From a checkpoint of a small mixture-of-experts model trained on Wikipedia: vocabulary 32768, 2 picks a token.
Below are experts of layer 4 (counted from 0) of a mixture-of-experts language model. Rows are named router (the router's row for the expert), gate (a neuron's input weights, with its number), up (a neuron's input weights, with its number) and show model dimensions 256-383. Each number is 500 + 50 x the weight over its row's rms, rounded and kept within 0 to 999. Numbers have three digits each.
Before each expert's rows: "comes after" lists some tokens at least twice as common just before its tokens as in all text. This comes from a sample of Wikipedia text that the model never trained on. Tokens count by the router's weight.

# expert 15
comes after: " ", "1", "2", "9", "0", "–"
router:514546492528470512490363504490508547551476464524493552540488500471478421562485576482471480462422545597511599551536586564549486450485478515478503541474496481391515462483503483519460560553495570513514493560556597539551427529381441485534581564477454486578526536457528474514566497528510536525606603491440524506520449462518396518502542427444532558471544436503519604438515540521571448519586
gate1:573513500490424496456409584549568478446464440514517533458613623550494494476495437542491457458509532434515556468446439446528347389530511425463500490583510562465470474466441501481535482530499561512503448456467505600465497511477454596514566473516469541451502470502447454476437463524447469480455485413526455573566463553537445531583456540468433443540497521547553475485531557487558478584499
up1:378480513531409472502436547541512473453551510491439503457479454590548490544490520448494507499472494482501508549493481412576471465470480459466531532524512542514443475545413460461520429604573563554523528509412615485368512603543407473461468498544442512464460492495491530523411405578457491506502481441542448472523508573517609615530517453448440567437565445573481474523505540481529526510555
gate2:532482527448499555504478469542536472453461467451584449490497520559510515413497472518496467457521526456575519596459470437426490524539467491549409477513546514465480507411427476472457482514487491471524464500507415530514506500464576592506472510433626469441451505520489442540551518588453556491401466490512455532490377554482509569485497457502483573461459464390449543498476496452482499485440
up2:453523524474417510593548489473446510498517485500447490520487459525594556566530443406545486457553475544489490496499553568450591593541548587478556498507515455386563427542586501499496567468546477528512512524499534443525444490520530491438467543506526484546479528494618587483390476592458482482530446484572504500490561420528459520517522512495534506542496464567582489450499514569576500496608
gate3:498468545422550549502491508549546484416498464479494455518509503370516526454474604525557454524550520551482499490540484451445458429488536505570502544454412504564498454516508374493606512553505555572503381476474524537492523512513524434480476468520400495481580556526511553516488516471544489507519572468531542485418500461512436478480504398457478552510501510500533513550464520471464568511450
up3:519479523596413516465610492520476524513484544429523550544508543535460557589511410465454515553507458458530552504530440515573517499450503534502559480588580512485387528508523569471415513524565422358497596533524483442559552511469523585498558480505663478461413440468493503516496506537463520497495443545449482515575406527510499518529478593450434433489553522495514512541494529536492485528496
gate4:540506549579497477500478564525558522576517505489501470419463575535490521537515525532473414515614483436581537494472489412420568481536484501428499455516509541517460381454535486542592434574508513516422496456462511487532483494529659506564444520559639546507502510459509454469525578470449378485435476587498480597470506564454536495472596551457458500469464534521447446466527447557464507508551
up4:460493443501483533562543476433469530537491583482457527557492461482547511466534501550487478514486537457505492371513554623579530484418502541604516488516466420463535509477540557522523480422470504507503488464383386511532481465424451387487560442526376508532444476456438473569485435418554492436600553577408570503425416580571541476473497517502499530522507493530556436497594472585547481504437
gate5:452533515500352458425515477492528543572482500526453528568552462505513518449454477505496434513579493539542528547422524466476493486442553505524502507515574576448515516446472462467470534470426476575500481549543490498478396458501495418482527530476463487465519620529517398489508409456494459469525556456578506522402578505528449478381515561504542597498389564427571451536584533477468432548532
up5:508452587448519545565530459506503552456474592427482567479477510398478487447527508451408440486517543511576476505537507523542500534503501590466436450416559519491497539479523532472469427549518495464513485449416576572418542556433427499516565579477478424447554442519595509454420463462562437542540540450413484586489627521554505544450614554500518522495441510578485434457509506434474472413551
gate6:528353432530511466494369588585539467426434477477506600426418539546383453558436492457524460440453405552540550511547544455564503543491448466449491596495556533459524480444506507534514492447390526563512476591503571467514438575456514480499519492473412529436548499574472508468449505543483460554490537391489497528490530456561397483493495489543569536463507453448441559395481490493562519369547
up6:530603553515498508522568452475462587534554581525515445509537437445570472435641447553453562461579582487507472530404487498436481490529496429473514448492528570540426525592478471501501502524624418483519489435528472572479543525507485553438523487430597512496508452463471502527528552433465467479480513600524520494510482545508557488501506494457538482474528462532550448517552494504524465499530
gate7:435531520526500545433570472477416455515499442615439507532487491539500502580513394523474526560470449475510508401507533510534586433482612583515535448506569469534493580479411507594502556547470570470435479475597571533454573444521580520561502457483586497505447459537478530454556511525577513476419537535482477550430476523547447533498482644438465434505377577507458452494454463401475519531486
up7:487387559491565439507482525582529544503451536416507471439551467417549643515494498515528552378527569532481467418535506474475484595558450451480438529487451571559515561500537504506515512446518412453508494509420449496566444421486382442516502559504484472537498543540526475494575501490539557530476475510429509439539519478471450562520531451484501541527606430500566562482491487449504549551530
gate8:351523455509414491505578476557493518507511465497529519562507652529351477582533581518481419505466506475470476489502538518483475493542457550416508482592479432527568527518467500412405519486550477504542479574492468367572513501536507533489581485526508482508502485576581522400497457591570440483394550394531432439519472469484530511459510522515480511513569556443563432489453561567551455596463
up8:435424582508535467455414553420473543534524532517487421389606395498526529465516388457479560431542508485420491474510520475569497548437522456552522525509576453380460495421529546562517494550504518495453414464488548551419512508529490465523447538485575538547447456424464543563515490515390657523670522597507529552521500581465526511506484476620529503560449405520510529500550391449507480448505
gate9:475414533534416545469510555599448502560506552569532461539475501441573607476482486501538486578534502489431518503519542536523490505425527502471531474295534543558422514480398382477472417471499530466419502561436568448453492601503515423516511467560495584473566500436546519492466469526544523443434453536467470478505518563466459496497490506437573495525421424505436617432478470476423467554564
up9:448465527537502506488545591587412487481479604515439487591555496453499483507418489589500549549505514554399414531517572491481519431481523442512572491493599507561475515545443517502483457444546416397509552464504555534365588627478430548498501476562520432450465513428522572559469419498530471479469430546490522566534504474465553521495558461526593554540562479506399529409461533460500534501453
gate10:559536389565484528550455566516544568466424396515521447409519464575589454525432475545442479463576465536479556482507509462681467465612475442482492510447529605545520476529449417503541493493402568510490541592493527505508444465537559543604479573520483488490505543533391522590426454444457485469517546483541416496510523492541499469520540522511512509483474472529523546521475523535474552511526
up10:505495597473518437431469492445493448594527612468499549609605507426361476436561466497484534513414562446425458541518529457426467508452511523556616414603464421420491493479527577477471542432549437459514489476514488505544538583481409497573523447456508560547452563457562412451548584504516502518504457496487561507471496492379443549460503473506528479532551553445477513478552454484510482469458
gate11:526414421518533458491468570512419506501494429497441624440441471522475471525472469526382513522546540454523562491433575536593532423507533529545437548486454502459506453469519581519485525577442451512498516386487630507457448467536567574528485578454528524502458528517491502512561514524436516472586525446541457578456522550503467523365501581413418473523523521385514510551601504503513393568510
up11:501535588416476462544505453458546585484485557555529467496544540469536520509551499551563440519514499493627475497498373400436424552540505417452510490465562470436431502559574483450525445429581484527578528518477439451459518554492420433470529485513493463442595443529482460469491505454548448530448457509530519481489486485484464502608568428436566559461494474649434509443379541459448662457538
gate12:397637549515439529494477462479499544518464488542495465512486538463514474525519534478492503586493446560486598556601511430471432395522515456597474537503439549532502548511492532544584508576481424492562452441506493558553510568562476500534571498465558525479533420533499447482441464459453547415523501466627547534498475496442495509457566506496565466477537439476478527592445422454510400550539
up12:375548518440476483485503470481433494449500550480484441464551500456489467472521464417534489552449458523458614527579549421410458418501501409546469490510524605504537600462443505513570479506550407506524422380442482558472495540494535507559510480465565422514467453510509424492507494455513487469569536522573534542448510535526553561455601473460582513513456519500468476525464474521475398637498
gate13:477538466443539386512504492470551530465423506535548549511527460475483501432447566439527460563529467476523480431455512453503443465479545599492411453557448354531450527489467489570566464475517445478563507530507515443471504549537491582493548531548382556426614533594495535497528502524549525528528525438500535501432475451452516524482510562477530588450525585509529605470464574491495585532492
up13:463572484501500429475480516464542474464645496444515531440502534385420513490510599430526456489520486510521496543358454495508477514597550530531546469480511410565473492456440551531555459492445423530511476565574558456514535552518498499507426499588526572393574460569523437425492444551536538491530484513497513462440448530492508489536526579463560463484562564489458624468494524509503612548510
gate14:497482510549439543432436520616489521562423437486587493563575562460493585539493482542434486501464544481564500539374541567548443546526460508545488452427493479439506451495444505539483467514523656499595530461466437485485472503474482486496477437502506594412622523510528517514515671402488546451491500554506498544641544545542516508499507484512539598510508462370443557508504505575508489485504
up14:552523501490539451582543506459517481488553542453527525452456464510463390446511543574555500444496519480464533456548448425491574506498433472453491525611484526535482601466527484481542465546453451490523482542521531502563537541534495481533488541574400414595383452500471512605495417520498419563438500468499548498422430536471543536439535485491520414580462500535489471500542513472437415543534
gate15:490603473503460577532471479475542496521461554511498531490473468513578534527467479476513457572485405450516501558477569510622461436412497471513557507505449561449522529551526448487517480488515550517457551546552533453501425514462509595501522405467388493506559552412440473539483514404447598473506459432517491453533455444573549425546503356518463521426473429453573460513452480496500526519548
up15:434424409520541551539472530438549441546636539584516554456456593495525553503587465485512410549567552518581508521440442438572483529488511511492506568456511517507524393470522462548496532462615415503445505479611603496418550486551516575455477516485564541536489424567515480466343486451519441567513574517534503492514537532506478430516449541535554496508495462579532502501568398573552449548520
gate16:494514562490473473502550445476405579526481517469495552413461563524454552569486488581513477407480472439445539527473561528512563472431456508495519495470410566522530498459522459481451529512403505507448632578515486503494520463449473533486557469479451473459549450582483523500513452521556456454529592482485450468428450465493482504511571596509539621488451478481443522470449556516546547456507
up16:498520570538494455445570453511423596453452476470557533374420504520462629564456527579559435391483514495462539489487575569500557541426422644503486506446418540497480509493525457575482485475396481479494522553467472533519513511483442473500577446472476443344605539580465508464514435553552477450524588430518451473428471538476489479554585490445496553478506492561407494484531552507524531490543
gate17:457437539453491504519523527523502500443501493570579487534482672498528398554482502591560504527535495463434433542490497488448491467483506524435503533464518575544632512535497552545487483576477518433509521520560437433467487506448547502586492434447429597530506539579525512481453491377505528509441523455429479438478416472552451501451459524454554517483358484606516512537524478466499483484510
up17:538410540433498478533437580540464514450516554569537484569517596490514426559476581560471513504554487475550381510435575491411569482527519492449471535513488562528544521526500565563505480578553585452573541499550442565491419480420542442495466447441470570496426526533461515498435413508524642561506487502505440442501445453464452461516457598456576557461379483526464466491465515450537496425518
gate18:517473482467476557555454491435427504529484554524462467479404489491541494642589520453538453328497465529502466497504501493490417539452464521500495552509471470419376461495467481596396522523573478556603471430491527449517508601477497438505519491515521518553565489602480436509433592487562395526528533484506502511511521495376458500530516461496483512535352469575495567532478486431518507487515
up18:559531473546485526549570590465554506556477523411459452504414417506576465518582393470500487347491496499466493505533460459503504402432519579496448448409585489428438523444520472460461483527536401465555461505510513545546466526497512522446453402546377473539409603509568487531583590539487482597535510552508418555462554524463518476448492346517391495529379561500526442441482419450483505541513
gate19:496519508481486505485506477492530507589432557442606511622455516540510448538404505441443530487494349549563486485550488464475589485469524536596530497601535500461533526500607470511499552465521493540527478573527501525467428478463506482499557461400524501527553429476442471510499582420482472590498547524556512489347520570506461470404496454431550577484520462567533536512467613506466527443491
up19:551438387527512518564468470555524451442466517538540502542484436491428427559589429496494599470450450523608530521500476538520542453513482606411541450535557517550511524523525477530427542418474519500621444568479422491479510540543439448560591505456459468535592529566479569541505517454361481485473472544483553476529502570436457452492516534566502534539474552504512516479469491502491390476515
gate20:537484543509552528481415471503455415597461572492449490497538504487538573525481493542523357545476520508484549455569475559576568533532482473468478473490523418371460561384493485579482523663399517475560392480485532511523473440427501460510545523548440523467493542477436549474541560485524573438468551555484449504539492512525464401441507435479537481531465472489574542469430542514440463489539
up20:448502548498438460431521442433591507507442564552528521540453583507501567512503525461532594426468608476453408465533557460504451489447504431618411427444497464553527529580487477477489519499561484515419558501522479482461526612446491616436425528432546503449542539573479479588446530546547487511526490454592396587457371576435509523492438655600502480502543488507423456535469564504551514575569
gate21:503570540417521411585495502523480425557499498520520633536474578526457524491494526517487460502550463501460575510402491379540543528510428332499481459462519407357512483465479572573557505498471517538609546559506586421508641685521450534422426547495470464448574568513481430468498488453439498527519501520482461488480353551457480508514532465535476505495484550350617503512449524517534449405533
up21:484534478700469495498488557449522478416566541390454581576561499461479511471445463495441529478553554553500563544493536488535420534501467447501452368514514547541521472558541489404499533480500511446525510437606519420473664433504486432450556482426462456495480502503526543549574495526575498543438450449465515508564520502510508449491543445497507458551507562533467575368593436512555477424521
gate22:498488500587523448389537406561403509548486541523483571534441519457513425527456545499447534554509415475408656524510506486565436398439522417565626463494469468545539563445559575477538479514460532486494431533490567494649520539461562522507574439522523555467417513528490469486508552534458524468486494428535588512494461603491481538463457532436425488531474484509396564530413445489455439481439
up22:580461387547516405518545423592435527513528518550426524463445539463574506584471561522510504533465383510506592506427536524556436451496506482546544528471530480535512523522537559523509482452374523447533567513487450506575420630412516506509538455500416474503590505634528494541467545464459516505508469493509505558511516564547467534515542530469469484467449549425496579520481430484473396523436
gate23:596521466427559509507442490477557538452502421601513542557555503486552469468554434425541422393461477549434517451493498483402531509408478526537477533481596489444482509409507472625468470560451458432383409530515463524444432473475544519534557565435485478555511455458505511394501499543497573394543573537504447542512510562509526522532532548532561551515449503499518477518495484491474504511504
up23:531545540534414451459560497497429511571449589466554456449511531464496547513480489479537534560499460471537527554456458530585527418563465495471583477465446475601518518451480416460532453465399577583654579510493501402596454492526422406409453449566478446539505506503508565581403543436467490548472463500500508500521443503427467404466458513531511486471488482481460518428473422495476483477494
gate24:548514560535562500557473566539466506474475515506593376553533551521440487468381464515585452519580516552561544559464460481501532461467542485399558549463515485491423464506528565463457462582588503437455446521490561488599473484485467492505561473511470512482581558483463450504511491534489521497467394482543523474492472453459502423540539520412492472440476406527494532547491542559504569583511
up24:471514587502668476538497533488461532481513522482485402505518477531531520479423391466553470493540510603501488567491423377463558504517563470372566506451543462511491437476485633472483496618511491453518466469545557505567466507488483389484567550487528490567463537551521508434543484463475557529433407465523515414522490504499528451541525493420516445459447444523445547475555502550491570542530
gate25:513508619517579608543532479526519440508555523526482446404520539546472507443457499636460371527501528425529556475587567403507523500458482493495554527465517540475486518500525413430524485456500545349492489442448412485484571476553503521545571461460454527525476515421474448478516473457490489463517524488501548449452461500476504519528559489488436480437504580467449497489516481524416487412422
up25:462481584511520599567487469463472467423558484502542470413514492536533515459487513598436451526459558464522525450659558471564562522548503473481580590482571551491546524543411501427546444507452465494444482442468435488440404478418483516524518566531528562558487512372472459499512510517499499472552545466434516484450489476476467505502556555528520546481504477451425460497505518554506500460484
gate26:537505480459521512439505551580438465541511458521502476494520514510499504538567531425508436435542479442565563514539422469518577491539566457441522482384560480532540505447420478468557428460454583531445503523479449539516516560508570577488571547539545460570453479443496566474499482492495503461441534377490478523415494609487424497446448549480447525519543491534499507409577526475405455466432
up26:550409446501493451429476491432560463549545510458464557553594497474481590428478508484543514491468461491439481357486562480491530488478524405453494452550481504498486494483506429442493521488463447437559510449517461517503566442454547519509506491506464511490479505420530453541449543509531549484555570395430594560575496486514560486559428458523496598514497393520513510584575554499466511496431